python train.py --d_model=224 --experts_per_token=2 --moe_layers=[0, 1, 2, 3, 4, 5, 6, 7, 8, 9, 10, 11] --router_score="softmax" --normalize_top_k=false --norm_eps=1e-05 --steps=3549 --dataset="wikipedia_en"
Below are experts of layer 6 (counted from 0) of a mixture-of-experts language model. Rows are named router (the router's row for the expert), up (a neuron's input weights, with its number) and show model dimensions 0-223. Each number is 128 + 32 x the weight over its row's rms, rounded and kept within 0 to 255. Numbers have three digits each.
Before each expert's rows: "gets" lists some tokens that make up at least twice as much of what it gets as of all text; "mostly gets" lists some tokens that are sent to it at least half of the time. This comes from a sample of Wikipedia text that the model never trained on. Tokens count by the router's weight.

# expert 1
gets: " ", " |", "–", "-", ".", "0"
mostly gets: "′", "–", "°N", "°", "″N", " −"
router:192088090158116105087134115107159129137164156081123116147163095077146093072139124159182155132132145057126152090146144104097099125172116175101185155073090077155102117155112085162079146146153108119076172113103119091174077125157094129070149185119106127169107159157149161123118137055126122127122167102157128160175101089093158110110086118103152149167154081151166060165134149117160220173112108109177108119138188138170177127137143120151151143092119111093102101059105100171121131159138100123164162088181102098159078097145081099111153134155120108068113146188103176136114116154144173114173142125050126100124071217097150149159101088133121126156105107123136140132165100139123107141140
up0:112159117133137082105142146091165135131110111095102128128114100103115209099148108098092134087167119196139064108094119086154143110136096183166119158085138106109100150120142141075092133186140110114070168150108228129104092070104110083089096173123102146128115114115112117130110098137086167145150184151084108138110080158108154138158102153143136157098124139076106132095129131117087142116081134115187159149096187148138139162114113122109097149081136106109179152161136112162154064220111125169193135165144171164145122167144142110198092133163137086178148158103124072108106096049129138093121204187155120181056090050134123136134165174111121098109154155123100123134110144115109167112128
up1:098098128094087121154091108110155102130152084135119159116090192163137100078145139142141079129160132150064167132139149090114085063116149153125102108174167172138098092129144106092095144121094177139110117096086130111116156125061130209152155112166110093136152186159110152120151061129166080127103147114146177090139100141105139164148146109074107175081184151160130146171102114117214144186188120085125148171135190152193141082082152116153105118181011127122092098140059158086138150132092153121145197122154119137154142081171149106115089156136130127107177140098131158135119108132098144120121115159122139151128115151150204053122134120138073117108159188154107142119095136123092100142136
up2:084162092142121155154126121119121131143140173226070060124177132155154097154191128128154128214078088127155120158081158105141129120103089115116134109170142114092097169128119132095033110133101164109126107132082111149115127176075114153140138155058116193113141147158150106105153175107152112119107166111163094107157129114113105074125089180135119083170088118099116099105147130144140111107166090196092180187129102166120131095118079123147132099119139126179166133166133102106094122113128169191160102159090186150061125120148141114075183126135109129111132145168109105163103136144130133133117100111056138116085112103120130198134114165026066095092118136152122127084149118188140107090091
up3:149159115119066110112125096105106071131150151113154163132132124141128103102094212159067143072168181089100080095148153088110137169194080174120153151083094116087126150109106098119137165147116149120139170120074120118149060153136125063123106110175104144118109139111126123086106056095071124099159158097116137080161058129112134174135125128185125118093092138133122122119098164157164133161109100124146097150150122124196121116094193143117163162213159142108183113155092177162120110157090116093162151151179091180148171046100110180110103118141142159102153122129128143124147095151087125105147158088149127172153096129122151112138089134092112118092174132117181086182066153050126159162177
up4:132156188136136102183143132157129140117146044156133158204080147157117063157161109107138072135114098124113146143081107161086172096134109106115070114132135061114101129150229112100118046072141139137044131190130120108156144167150142132110131116163148074103107162178155116180087087150123127109103114193129100119124144123120133145109135136144115113168081110165147168167089139113174159149113138140061109107017102131072138144057165120166135139156130157134106124135120135149098086165201092123138146158098057117159098116130110109089120167097150163116143101140149150120152136095078146158111089072094073153195116134101159092128133102153066165130142139139131095128117100141121133135108
up5:120085161166165097064153085098116092116169098137134124114155185135048150117075137126105116132073132111080130141073087097140103117091123139183151119133092161125120124085032115221145113092135153174045111115164152102114135132140151119127150198126084172114104160126114094101121124126134171130126137129103068165153143135118129117118141126161189139078112121088092150115132135125137057104094119133129112086184125169110098097115095177146119151179116144136159089161078127157129184145133114119195186126144130134094194100098158099151162074114158144145115101106094133116068181135089126071143128154061104086133203133099129142116063146168130114145097106194127127166111140125089136095191
up6:093096159100148142150135141093096126117144127162145155150100136077098126117153102085088085113170100188149144109106111116174170096151205108102125151198131165129129038124129099153079101081091102143152167180130146111129096113154132152172161057142148112175083139077092140140186122085111153166105136176100096125111150127143119113135140106159105137103111059163171141111098146095105157136157147117142140157107140139099111137100191129103150173154184098165080106119113175152109127137131137150150202147112082136194097147155141118124117099092087112184150207123205146084186189121095178143146099084097146114144153132170079146144140138111088081102177132104124027149085134131184110141131

# expert 8
gets: "20", "19", "18", "1", "2", "10"
mostly gets: "20", "19", "18", " October", "90", "17"
router:106136087136128159144133150126150089145091158153112178154200114103117159139162122156133187128202084114132105143151125133156213107143139095114137136133122102114149189181116073144115174108139085151082145154136079175167111151044117133103162131121145130126131098135135098130165188121081194152128132148135163130144223130147137144184096120101142085110151071047091108109117083100138119125188138122139083106106089084106117111117116156108098130093122107122093094109115122146131100108128132131141119150148152103065159127087163164134118174136129161070180122100119071092079087090116199136097176108132177141139120160078119020149140099125105115079135103068153170156128144217118092134111
up0:135146202108126149111102081185154168090145192073128143126126171154084093139137128171101126145138098177139093149114163093094130212175148170142098155159139119163108102126099124193131140142104081165156146109057086167097143107152159146127125136159120118115103120154160150062087079159152096096132137062146188107093103121109066113137109144149095101083132175149125149154120069055123140182135110102142145152176148147049141145129088123143136148173090087165121221212126137131122194118134113095107142113115147169146159061138150123106126102097107133166088130130168158150089165121112136193121100210102123096147115126110201123102102100104092120140133142109121091105139114127066139157129
up1:082073095127094132196126131167120073137139125124098126163127089179147080157078081160093151095125132143138128139119127197104097111139082130151153152174098171110126162107084168134142131126189123150147145129071116165163123124097137088151123113129114065120091119161120143191150153100189173099156152118103128143134063122120098108132095067049129100105129085110124186158112102117106185137082160151089147161110153133181143113114117173151154134105161128054151095174104090138194093164157127132110116196121185102153151143082162086191087098088126144121084114128131200189144108119182138131118173117103153147123148105122066180104105086091089114171116145119098147163123112117068179134191
up2:136161124133156165160101128150078138141137131137126147122157147054165137150136108135110122081126115114174155201090143149139100064172175155124120153164168138122141115115107154159089155078189147142104091136106149169121069067185127116161163098136118169204129131154072195086114100114154133094087138161141173136107136111129112171110186156159164168131096175156207148101157154141160165088122168133099114128120157096226098183125097149149152087121114119125116082104119146143129083203100105158131102078163113090138102112196163127094096193098210124118114089176169124158122156157109172135167119123113132165148124125129109119185152048117129118101130126117131096068143152100118102063128
up3:198098191179158087086190112128133109142141098117185135159132096121191140138119131118051133127115101112167144153107127239077148104142131138130076145164082144154118161097106122149092095116160180110146160165124126111167124156120101097135086131170083068135105159075101128152129153147102134113160102129143114100139166064122150163160145127169135087150115170148152108107117038140161134125150127109127077110086186135223127155107176138140173167115145109151052135133125194160097162095122105118135150133115096113155138112116129109111157096124158139069126121112138055170114172125138055125110104048105095165131124121091111116121106124138135191094171109172142082153143107066081124176115
up4:189123122137147087106117117122128094098124205125099171108136177110205132120171163126085136162153120130096115166093164107127192116134115126112116110068160124136103050147155244122122104172060161130176135127121190089106110118078097141117127073075208178092106096157172139111101186155138137181135111141131104149169057086112140092097146114135150140096117179095154119153154188149143113141140141099095141157125107132168158111112132106136095137107131130177159130171142151135131205116117109122143157175169126156116127126109079089142148130149175137142144089126111134129055114098070133092135089160135113148072208070088099122107132180100123127144115088171118116152148179136151103103191
up5:181139149123121143160149173137189116141045073165116117076137138168156146128081077111120127137109113121122111142117088085115150080130134176130156220164188090079105168117144150159130106178172113145116126173118074108149209125110071123133103103124095106182153174089131083134156187097099151100096092131105163191126177149109109209092106160180118158150148143157102109185121094054094098128166147132091048083116125093093115102109153077110177142137139119144125096131096106113134111147135170195144152171145132089117099128155174136148184107151125114169215144114174087148179067117154140152139085151127171092115129115127114136135087173132153131166137148115114159134139132102139102100125
up6:165135136062163152076145136103146121129130181149185138139115140073141122169172110152064154139072105129138169134096125169105104062095088099104163128134061156111127118106113120152026111161114199106161149131117167119138145143146119130138139163118122113135088105124142178095113132101126132165083119133084139188122152143181081086081146102139131092170117129139110075122196108144126102120107132153119111161054109198173180114130183128151179094097133231120106132134171121079093153152144104094104125168174136125115160163140142079090101137080084116072113140144148235101126128132141136118145178133134141160141139107088125188081131107132119163098128186199173140117094144101150098138126

# expert 6
gets: " ", "\n", " |\n", ".", ".\n\n", " ("
mostly gets: " |\n", ".\n\n", "\n", ".\n", "\n\n", "==\n"
router:064166209148119130105116122080079160115162076130126146161118141142111132117201119057150152078135096160110132107126163103137197184148139123134150143121092156079105094170146186126179114111099146075075185102112112195112110098116101099125118076107140113144137189125108117128169159051102131127152123113168122156180112119089145086181107074103107156097182132061117070128218115143136109124133152128166083154121169103150121095096127110075145119146152083104138156136166120106098152112162165176179133173125167191105100152128125094153119091118089080131131093103123141164116111129086160160181162170113167114113121108132151096133173161105100131099068162064122188103172126112135121121181
up0:143142132123153139169159138155170151120115115136129105137190142136094146099151129090191107168061097142158127053089094144090102096140063099156087149158139103082174067159129182172149157148132200097084135140087155131124152139158124100185113121161094158130171185159126120111150133154141122179116162150143121129098152136126120136102138119083176157126053182109117115081103170081158121105138109145078104082104179125127114116109101225144145116148128129117142116132171075112080149164062157166076143103117129149134118158124070091129172178125106159116132104123127125111151154115149090225177147118083103126140155108109134144110146184074136138202155148079037153150126104083172149165111
up1:193153181139123119126091129150160148141128180118121108143153090107052121103070134115100127139137065125042087130132127111138108145083122087127136083110077148162146114125108148140131111158089116155134137119067113114131143186154122093139100122132109117169137159092141121081117139121101124148157125084117123139113122118132125097114129115127153122122166119173160129199176162114189175088136151163125135179181106123152082155183162132122192126178159136134132140090107176140084117096131183102167128029104096112104142096147109140053116163159123122127219208157153111109142108088169146072077142130195092135124091134125167097138107130111072058086140080097102045096105109126118076197124
up2:090184090138089105147148173147081098115144159196084070172130081128084180150056149125134189163114127110153097126117152119103145142154099105118152129064172125099114158155157086065151134118152129110146149084160127160147167159136163149122153161182135167117116185139175132129112233162136076122122105178119082162112146164157154153181090131123147103097156168117117125088123110126081118036111136159118091104137161141124083127140152187107122174122121158162135161169083107153134133175158127140128128146192124137123126163127157103129138112145137077126133146123145178149146145107168139162114100178082139118114141149051083127144085109114110215133123048152106052175091148082145142130185
up3:181194154183117137136081175142100089154086140161113140183137132136145136105139141120104149104156131145057128132099186147062100174170119094124163057151109128108103107118080118087134163126052145085066117157087126102147127107112137082113134159179164131149115167100147134071131102141131064130119171135085098128177106102109104133091059158109104133126106139102148139202127140182200137129132128105083142183118155130185166160139100187098126121155137100131108209194150122063157164114122155150153168132151122108149140106057099139163134153122070111167113075121157138177121119211163111073107125135163167145131159146172174109140144108110135071111128111062180137135097090115122132136125
up4:139181166164208134081159062179090144140101147137171162052115118051100161130106090134128140111170102117091076148109132133197060096094209151095186083150131120114141145123101126114138141076126122098162105151158074138167164099112137161095107064109133088131142118107147139129157158118128128123065112130168109170127161096125126141191192099103132143094053154130146153136138117103158077082129129160109106085136116146141220092164108171100158114165146096109134146104105147093094169167061122151120116148140147185157132125130119104101130129120105119101124159191144131153179177129150130136153143184134138103150144105125116100147088140185104115103143092177091021125113127118149077121103
up5:159173132129100129137163124065182111209077129114123110112146118113140179178127155164095114157038130136141148085168120100096102190125107095149072153171126095130082197117093122160114090123086203114140173171152074114089143118143134107154077131125111104134129141133173139139111070132092128136112130119125158166196140067131092076147099155132143051143107151157143104222144141154133100141161113116088103146092063148180168066130102092114139136140173201071146113124111139136111101200118109134108138164117183172128148162082120119152118135123109127094130117139178177120212116107100105102102140159132106140139110181161205120091094118122124165102094144169157142164102109160116120105126
up6:109140169083076122180098109099145173132110163134106080139102098136128103101116131157112080130127156109110124124130162139097120166127180127093162172127136168048157159130134134116064098136076153097130104186121123132082158137120046146108144112117142131110155129142128137159102131129110122114113134166086067130150091113058105118164181055146090070136111075092119187143109158133096131127180085110102061139132174143069145153096094139083155101088184156130102171147058100125167132086142159134153024093094131167103088164163165131142121161127131202122153132138137120121117193149116080138147099146109122182098133182094142193122118140097121116160200090167112137171096125078137198127138

# expert 2
gets: ",", " and", " to", " of", " in", " with"
mostly gets: " for", " to", " that", " and", " with", " as"
router:128119180115147172129128132165150113125112136218116163067033158086126125141104119128103134157087096102129159095084176140165150109170120109129121099118185113100084138135135129115163137065124132092129135126048071126127143176055118100159143085164139100158099115104120149152072063092154107068150139147145116127117150135098120143093175163156118090088071151066145152087083127101126107090124151117134196124097084137191132166149139101133118135155139089146126158181106157138157172158086128160075107154102149176152108093174051078126151154109118157130121110124180170105142166167166105109123113140144135202131110113099106153171128154142112128188191090186101137103155137081129194177141
up0:169181141143114096074141073108152151148046035149139151060188198144127142134140149160157190120136163110114132136159120119155099141135085189154132147097118115135122041097187131203150092132110151153076136126139207060158131091136161107113161169136048172086178151062076144142127162143149144122137138162119143105129137122197089137130144114089155184120157088094072083109072167078115165157105138161139130096090134126123178108176135180120131090166133147094123196120136186105126089116107120148125114130132122131139115149116095104177061108089122172137134102101105142127100115103105151115129122132160103163120180150159152098115074098151133164164111117125132121168142179113145158134127
up1:178083134094101138117121085156091133166130155169132161087166136133157107088031140118192052108096117106148161172111105154121137103108095137108147134103090110155141111108098117101094139151146086125130057117159144160123130090133126134174129156083173089140137139123077134127100108101151107074135136097142100173122150111152129142129148103105102173121099152078120122165116186168110101125129154100121089133150164110097118096143077168131123116194143116161133139103124167099159145141138117123093164160099190106182179139186171087150093038188133123142140110132203175133088139147164095117132080135131134085165142180200042134090132114155147056181146236104114140146135126154126105066115
up2:132165149137190165170130154140132123183091144101114137123117103138146095075135056041092236110046162112162101131111103156133120126141145087118168166089137129107103129121111107094071144179116123123125148105168179168107145135123166096177128141142096090143091098062093144119118189086116059128084046105122156115158190124131104111198102112142108116140113150168104121107145139174110146104145173084109115173089124106107117134112118138131058197115188115153156205157091128106140141138093153138162131176143121088099111094168117165108133109126135111165075153127098184114135135161131105068149158110176137143072092093172122152158143129161165108155089123095107150155100127101115100098064
up3:144096169118161102139157059090152076139113120089118111185121140140140068132098203101084113092113115101134172109154114150156164149171131151104077172097149177157123177078125144128125103168142132154070122135114179167136148093171161061085058089162137128084114130156143144123113184147198120130138126137159104094125078073100147149175159105111082098141055125056112126090166156135143232104146089144105097106119104131124144117136132148131107114158132145088130095123148176139097121129069146167123139185142118179151118120123083152139158142167111170193130090165101124092136080154127111132126150196079159167086133106134117113128171106171161137071155196137104122106080094183091085105123
up4:149127184140179109123121096114091127094091161136163125128120107188109105154187105111119157148124097137133095154145091124175136008142143065097194116095113126129120107129122104130168109113067128138142161144105144156089129151085144107137156155111148128060147092134134091162126168146143097097070127108157128142150148106126075052168146171139184100151178073149139109118145139172135198140110128095200110161169170112125152113141159135101118121102153152055061125201138139145177092070120173133096158157150155132136188104104091117112122088138108134064084127102133118143111203170133108123141210107112162140118171170137169082086132143155107132134092123086112132117111146165171070065100
up5:132175140099143132132195123141148151109177104114130145080166242073119128119177157132154172136122164115117126157117128167115093159125116123097106169121164146170135127107168104120177112158139126068097161138081137141133118161145112118159119117164132138130158144128141133104048146143122055155096180171123155093099092087079124142124139142131132118091165079123077139129086158155137135108077146181183120091085113143129085187107171122151166121108127148067184116175152093059108156151158098109134152119144137158182162166154210142102137105205105117123147106179168097042113115166128151158150144131154069121096156171173127085161147048119092137151094187131085122141180151121136149122087
up6:135026179096110117091172168140125119072119121119097172142123135144105141156140109096113160149110146132170144143109133110146154101171144122168153121143135143136144116109132065102113108118101113167086100183078118109158153124156157123174081104222059081097084134088090150101127113120083126050126166154129118122136132122063181176145112132148087130144090058105163114123137093118133153126097123144134181120069148098098118169060092153100077146108123135112145067089117134116153151122103148126137220151113116154143136123108106111098181115139065112081155101115172194155104115048122086199117143108111154138208143093150120121142156149158115139216136119106103161113137129067164128166166

# expert 10
gets: " the", " a", "'s", " his", " first", " an"
mostly gets: " his", " their", " a", " her", " an", " its"
router:078098112135142138147117133118162108147126064147175076148138133119165195186116118156099056114110097115170175190070107161156139147137112136191113153162148084161147150150135185116072157125117101167136132153125136065164106108170113131119108170150098082142136072133188144183114132194145175118066181068101147161158128121158092121153125097150143093145092128108135149120079105131106123129131137097112169149198125142146083142133113160158099172072119139113094116119158125153131116077224132175106121115100127115103199083052121179108104166128179142135131166117152138127194089112144106153099090135068176161141060127143086144081143138130180148166103089141117123138130098164161155106074
up0:129124159142127086164163191094114131136159106119198127141101136119139114117089091160092157093163128156117140095116207185115136140146095150129115137161088121136188064078091159172124108211187157112152129102127132104147147126132148126119164121147132123117104081114121184065078129109114161123160130122077162114144119078071107161138143135158143109139165150101172147146126074107208161126113159093122106147160135142184111138117078213117141164158165081161132114131142092149147150114125190082150140076104155082153156119132120101194146097074118106179129105066164116141150189170112202133121110127116118111121032104179125111119105160132148162113113195166114180129082140113111062078123
up1:120126093138119139070171096074077121110101111180126114116074141144105139159117108170114114067135152138147131143164126125183160146143087075124110121147103135116133132152145113099151142118117189151158084122107137106082152120139201118163134101132129146099169118149109140141127073180171088173119144143185177154129147159128090185129107138116124051157101164131102172117123131121113106157158137106123139195153105159091142127196150125052084147139046108045119173181133097155178187092123093129122115158133198099086099129121142110134143125110145115043116099066181193082068140135100109111131168055203107093146145087134104128175126135112161121139112178179138148143142099153136093117066
up2:182116094124176177123107180173137113111148165124149150191125115147127130132087085059177094134135155116127067142116090132098132060144110143100198160160077082108159099073138151151132119128184103138137117156151119113207096116103156094158122139148053157138175093133126167124142105122144137138084097125083162073122094141123135116153157136124156082177121159163137116147177088072149119090183205089161081146062146111161075139110181098108102114066138133128126116139128118119130124138109122108148182166146158090119138114140098106131106157158022160090123138142157120109141157155104074098129093078089169167126066091168120123129110185089132126149107184132125088150081094104153082136195
up3:114130162098145130165135137151167117171105155085071158123131111143092181101129103089128154107170097156186135133168132097114095112108093082131187204129130076074124120076103101152153139137147109135089157130135087120092067092170093157127139130187106096077114121151072101170137087172077177103072103130141178101167169073120139119122089122137176100140177128130093152153071156113131075042153143134082148161094125116152209152140087108114077125151121068154128074219127091143145104193119134179093184128156105149123103138099147147111180121137134103130127117083125095151113148132101130144103188159118116127128123039115134142145122174156167116135100156089121165110049109123165128154126
up4:177127126201041137097144133073107158167184173143139070050154078133138127120100076136101180110151124114158113117056142156071064134123124125139138187138120171184107164130174160161083165141098106105110169111096132120144109200086141094119131119070123093156143087138084148102145118192112093133106136125125137090157109158181157103066147142164126137192099132133068191103073141116121161073147127056100113156113133154129116177134166076108152158098123120167143134095144155082189112125164115141097151108157183118100136150152154163163094138094083108133114146156144179113117143109133149192039137148101155107100146157089117121142124172119131094108118091157110137096088129135146132177090
up5:136130165157124159074126179138133149092131143145097099129134175093141159127217074125128139126126160092143155112085151190093155141147129132128116134175136120137082164093105140111142071098137136195134136155121104102124107093131168110069129140108153083092207050146116090176150094138105121078125197128082159102155181124124091168153144128163120159068123139160083067130145114108224124078072137121175120155086109156115218106154123136166144103119143139083116119141147073150149098146168085146142095193102120127130216119121131149123081175133128106133153112153167104101110098153129127151100119162105107081135144142040125072082131187094134127138125174098150111162069161122094159154135
up6:143130154151182169126144126106170169120118118138119157121106134141095088125140138141133159101177101136116078110112117122109080099104036170151096122104108089104116099186167161157118102174058078189163095133114117090091100186055094109131098174175138118154117149191136093100071147146158084159137173126133131080196164052135109127140117061094141118183075141128126106129174029132118137185097145093121109120132076128158123122168116127156147181173143123197085136129107143133082131133126104156097094123152136111153081121124106143143118111114173148139134153125136114183202162118187151174107086123100163153156115097178090161123150103173143111105164094145077175137168099102119175165103

# expert 3
gets: " in", " of", " the", ":", "-", " is"
mostly gets: " in", "″N", "In", "°N", " at", " In"
router:205108131162073092081122097112089180123136090111087113133108102142181070126132171163168117144123082077129125168149149077092097132168135161098087095174127141156161147100212137100112173117100164107117117134097134137135130164139126130105169151122098146096145150123080141070190118132122046137134122090109117125107080132103078173096100122161131143102140183138099120159081182145093131120143139121179113102141119134122161181114104138082150120140099109128127185145173170139132125119055093159117114121187102130146100140127112153167169155120120138176082122100123156151145179124164095100170074059150091196131198129139155171150030136145075076172177167139146108154134051105110147112116
up0:136141091131078118128142171164123124074070052131122170222120187143096128175128116172082105141120112172199163139097165089119122134135132134111105136173156158099121097151139159118094082116117151137139108059104158148111133023142159137170104090116138130107114149110125139085158126110196128088118185129177137085151095117126124138096150126112131160063143098147112156155077119094178062160119103190138134141162123193121092118155150107167133137114127099116151128156168175131111145130136115084178123143116147160099128153152130043182172153131125167127118055186153145128062135142133184168134156105104127198116072114090114169153117192135154136070090089138115145095116160142130186129153
up1:114123098128090121129094065181096200129070105140120122106159172082133102129092163185112078109096108126114155125125130152118060121149098172171106120094079149103160156123158125084108120084134191113103165183170105132116127160120205126140120146125131174123111161109135159065137136134152126123131193170141130098124134049112168129143165106122086164089126072119136216173101157128140149155147086131081052061136120179101145114159124112163091115133111088151151126108111120080125142122161158157123170161076154186086169113148126105120108149050132157138159054184171122108161121167172174114150114099164168153128145126114135162144161091144152128128096161115152127189111126117058179187137
up2:200204136136157083097194153123141066181118121120166136137103122142162160120124102096097113083075143153133210082146127112105079107139167154157081150119130112107125130160136138160093128106144141130188118145082160161098118122113158115137097146105109091118118133125109179078131086163120163114127172030138095129120091113106070143132094100126175114118135147166114107151174102077085120194100112114176119086067118061186106152058139113149098156104156148149171130148124097151134112112150138167146139129151058124107120131113132121170094164057130130149116105108165155098062126082201135132176122076115112181107088114154136192109158091082064126141131122114062113087110094170134160087143
up3:148078117126199151133200085116169163090126110110117115164138145123103152134080174081133139184059155126174156102077162086142103107146109084161071120148162146081095139122150123125145172123136096159150066112069106082157100133138137125173058104123157118123143089097102119128150144172114133149097133091082118101128142129080073078117116054129115135184119122121111062141090152135133173064159145104087136085143118163145141134122136150119090197149074098084107106050145143169175112181131068154098131199118116073164155093085148107070108105158112116123123132156148147165097158091135145108165117133132095117117129127084122143158162121167083143166159237109156140122147111173159089149135
up4:098177089099070148146119153104154167084070139095159086138105140119170103128133103157133104186095103072178067140136125129131090117079116144146138147138135143178145158141160092118131116101053119150125099167109188208132135074122148166140045139137195100187127138137114102184100121139162110137080110139136129088143128138120119167059109170154137150104130153131166103164130151132138106080143186060102104117061113180099105114029149106162166158134064092142096162119153113137131162122169066134092147145121092141147106071133141165149096100085128164067141105121184100096152115177145107150105121146121112059095106166107129128081093124138074134174167134105147113151166115196137106150125
up5:168064117132127193104126165112156083154177096155137123146095118084111143128152081128064131125126128083068116101153104156093139122128139105137152127131184105124120113106122139124121172076104198153127134093100095166111213135158109068115160170087136123134126158109124140236128170139166136168148114108158080124137107170160090138099162054157160114084121105205106112236125123138167147144121065113170083150098157166143175131131177170160072159078142098125135098187129094152202157145124130105145204122120138081095146085128152151103125083155114168135105148152151130125124132152163153115133088129139111125130132114154119223138125104131163097105137168103103139154137115106173055132141
up6:181138116110117123144154121158173103200145132090126100075098136163138131152145173211078101158145113046146115118073179142137170143142107141150159145151161110121084060067135163094060119086129095154196146162138109126154113158171109100091076053099131093133194132097162145121155125087087107153131134149189112076162130166144114117097137122151085097076087131143139136134115086129113141108141158110143060130123177163096136122092167115155151121108135163125138164125154209146168150190142187134100142158148108191142100107178147154124107126042123098114108115103134172122116130098121122117091107094150127093132133120125142132152178079171078152091081087097148147138133076113144076091056

# expert 7
gets: " |", "|", "\"", "-", ")", ":"
mostly gets: "\"", "|", "=", ".\n\n", "\".", "==="
router:109129097150148072166110123094173135148092164147140169142153083120099097084064118073129205098149116125132155126099107099101131100125121119198171144141162122079125099121136123126153176123082182165111096100158187096107090094151126145165168169180135081097097136114163199078098150094123132067183135119113127103121203148164073146071104158131092152145129111162110159118124178152156083136075148153083105124094129135145141138123079099090140158108161096138185149125088118094087129142107109142186171096089130140082191119081110101149088130117078088163166162117123117099104137177101105148144123157165083088160159098149158167090097188131150119079173212157095164118065122092136137121148
up0:121089084107164040157169078135148122086160106127039167096121117176111121092078073123188127093142167072126143059157194109188112091115137133140145149164108092128113126139088110175111112136131124140076154126110111181123096143142000116144114141152150126159133118110115177121112161165097189119102078128159130138143123084149140164170116142160131073134074110182148136135151130125144059117166122104158129070171081145128100126179105115109088163088125137084164122117125156103118132168123147153126133135069140168136095109097116180129094093146139133039151113132166124077148119130159137132151187142110101141167157136091164114110112110099132078085127180126162178146134160158151181122091
up1:048127181175131122173164078134126136099116126085075130097078147080116085107140115159152147158087127103158075119166149150124071141095102094169149111144088157144130165105131167126120168146132079102141137174086141099184144149128122141180111181108135121210123190140170133153160047127122120114161150082099134072149145122135133135104121104138119144110082105132186177120166107172134152107067175136156094110103099088140149139048149125136165074137137172138142149109123118112134162119130112069127170180100152146118109140084079125134142123127132120158109120102125171123105091116127138133208173120074119104078103160165037124180121080106096150156184145136123059128120142162106063138215
up2:145106110121163106123133078173123064132126225113125167118106136089113101136136140108069142095131185140177147121096098095066142134111113169117161128112122147119186197148125155094124156114107142152201141087135107101123124128130123114157134117195093119092016148152162141140107147126131164111181114092085087151125146136081085148067124123147123152154079163145129137149148085145119177107125155098146113162150150079179191162160183112097206095095129108108116163157153150151160097146110128108142186149153086125139153111175132133126093127071131093150133114180142119119162152090220125129122102142101166121185160141080090111102167101091132147111157123066134116064182091060084084143106
up3:092136152150163154142096122125170134144215060164025149117101152133136167143123154139101151061137082106085087099156106136165073066083117136161102156169086105140184161099127093091162116173112136114145118135139127083149135109116127115208096054129145098111124060156145108085178140086124110112109064124142147143083184111132084086118098133192122188112120162127165162157123164160130170149094160159100124096137127122074106106147181159090100068141150146078100136093175145092136134101122154121169115105088118187149174122116085117163084159133099143143140087140135122153075076155187209143110127109119118138108150104115178153120106149116096122147092074110118077143156086122132129097108
up4:109120126125139102108142078168112145133150132176165129120095117144154119121083134108167117106130175130067111131228138245111130117108104077148101128100138115157120137140082130108149127188123169156106108200140127101055159175145129145108146124150071081102169148144112134087042135110104130145139167151105164121057194051127141108145176168141150150163169127162134126092130117122166131133117136097168156149069082084145143135110090144113195182094121108136110166115193152183151108109161150144176160120139131138215101076139094176129117129145055144090116108107103149112105138152144112156129112065133112129137146174098110114078094112097147153129142144188153122071106066092159099150125
up5:147114141071143120131175120121113142107121147145119144143095096125102159141128094132144162123124175146132106116167113075097130076118105190094111111072191156081095089160166113089166130069112102154113161131135148149110137084122123073175153082122163154099098172116098084068130129097128045108116121105151088162090119170157041060146078114141086110155157103101102117134130085147114126048124160156139148143146169212088152122153131146089081172123150140154123156124185149187164095102138191136105127169119150170140157134143139142124135165113142115166131189102134092147085168147138084166106158132113135156155147082136134110195105038077156152163110076124096074136115129189073069118137
up6:123115126091155127157135131107100143078088102094071127096124165105117177120120103101081097138067158147143136111121060122135135109129109129142127104147124131095128094111064143138107143074110116129149138111145218127144116134168136136063098105087160067139105146199136157184120164099117132154118077137134108123169086153136133105090114151185157060160124093138156178121079177102146090072211096114155116148050113152173124188104161171123107183152166154110176080088142094147126159146173146127082157155151165190118138143091138118121151122144109160152151128162134127122081158141088156178137124134085102105131141132181127118140168128118148064248126137092124064121097065086142123112186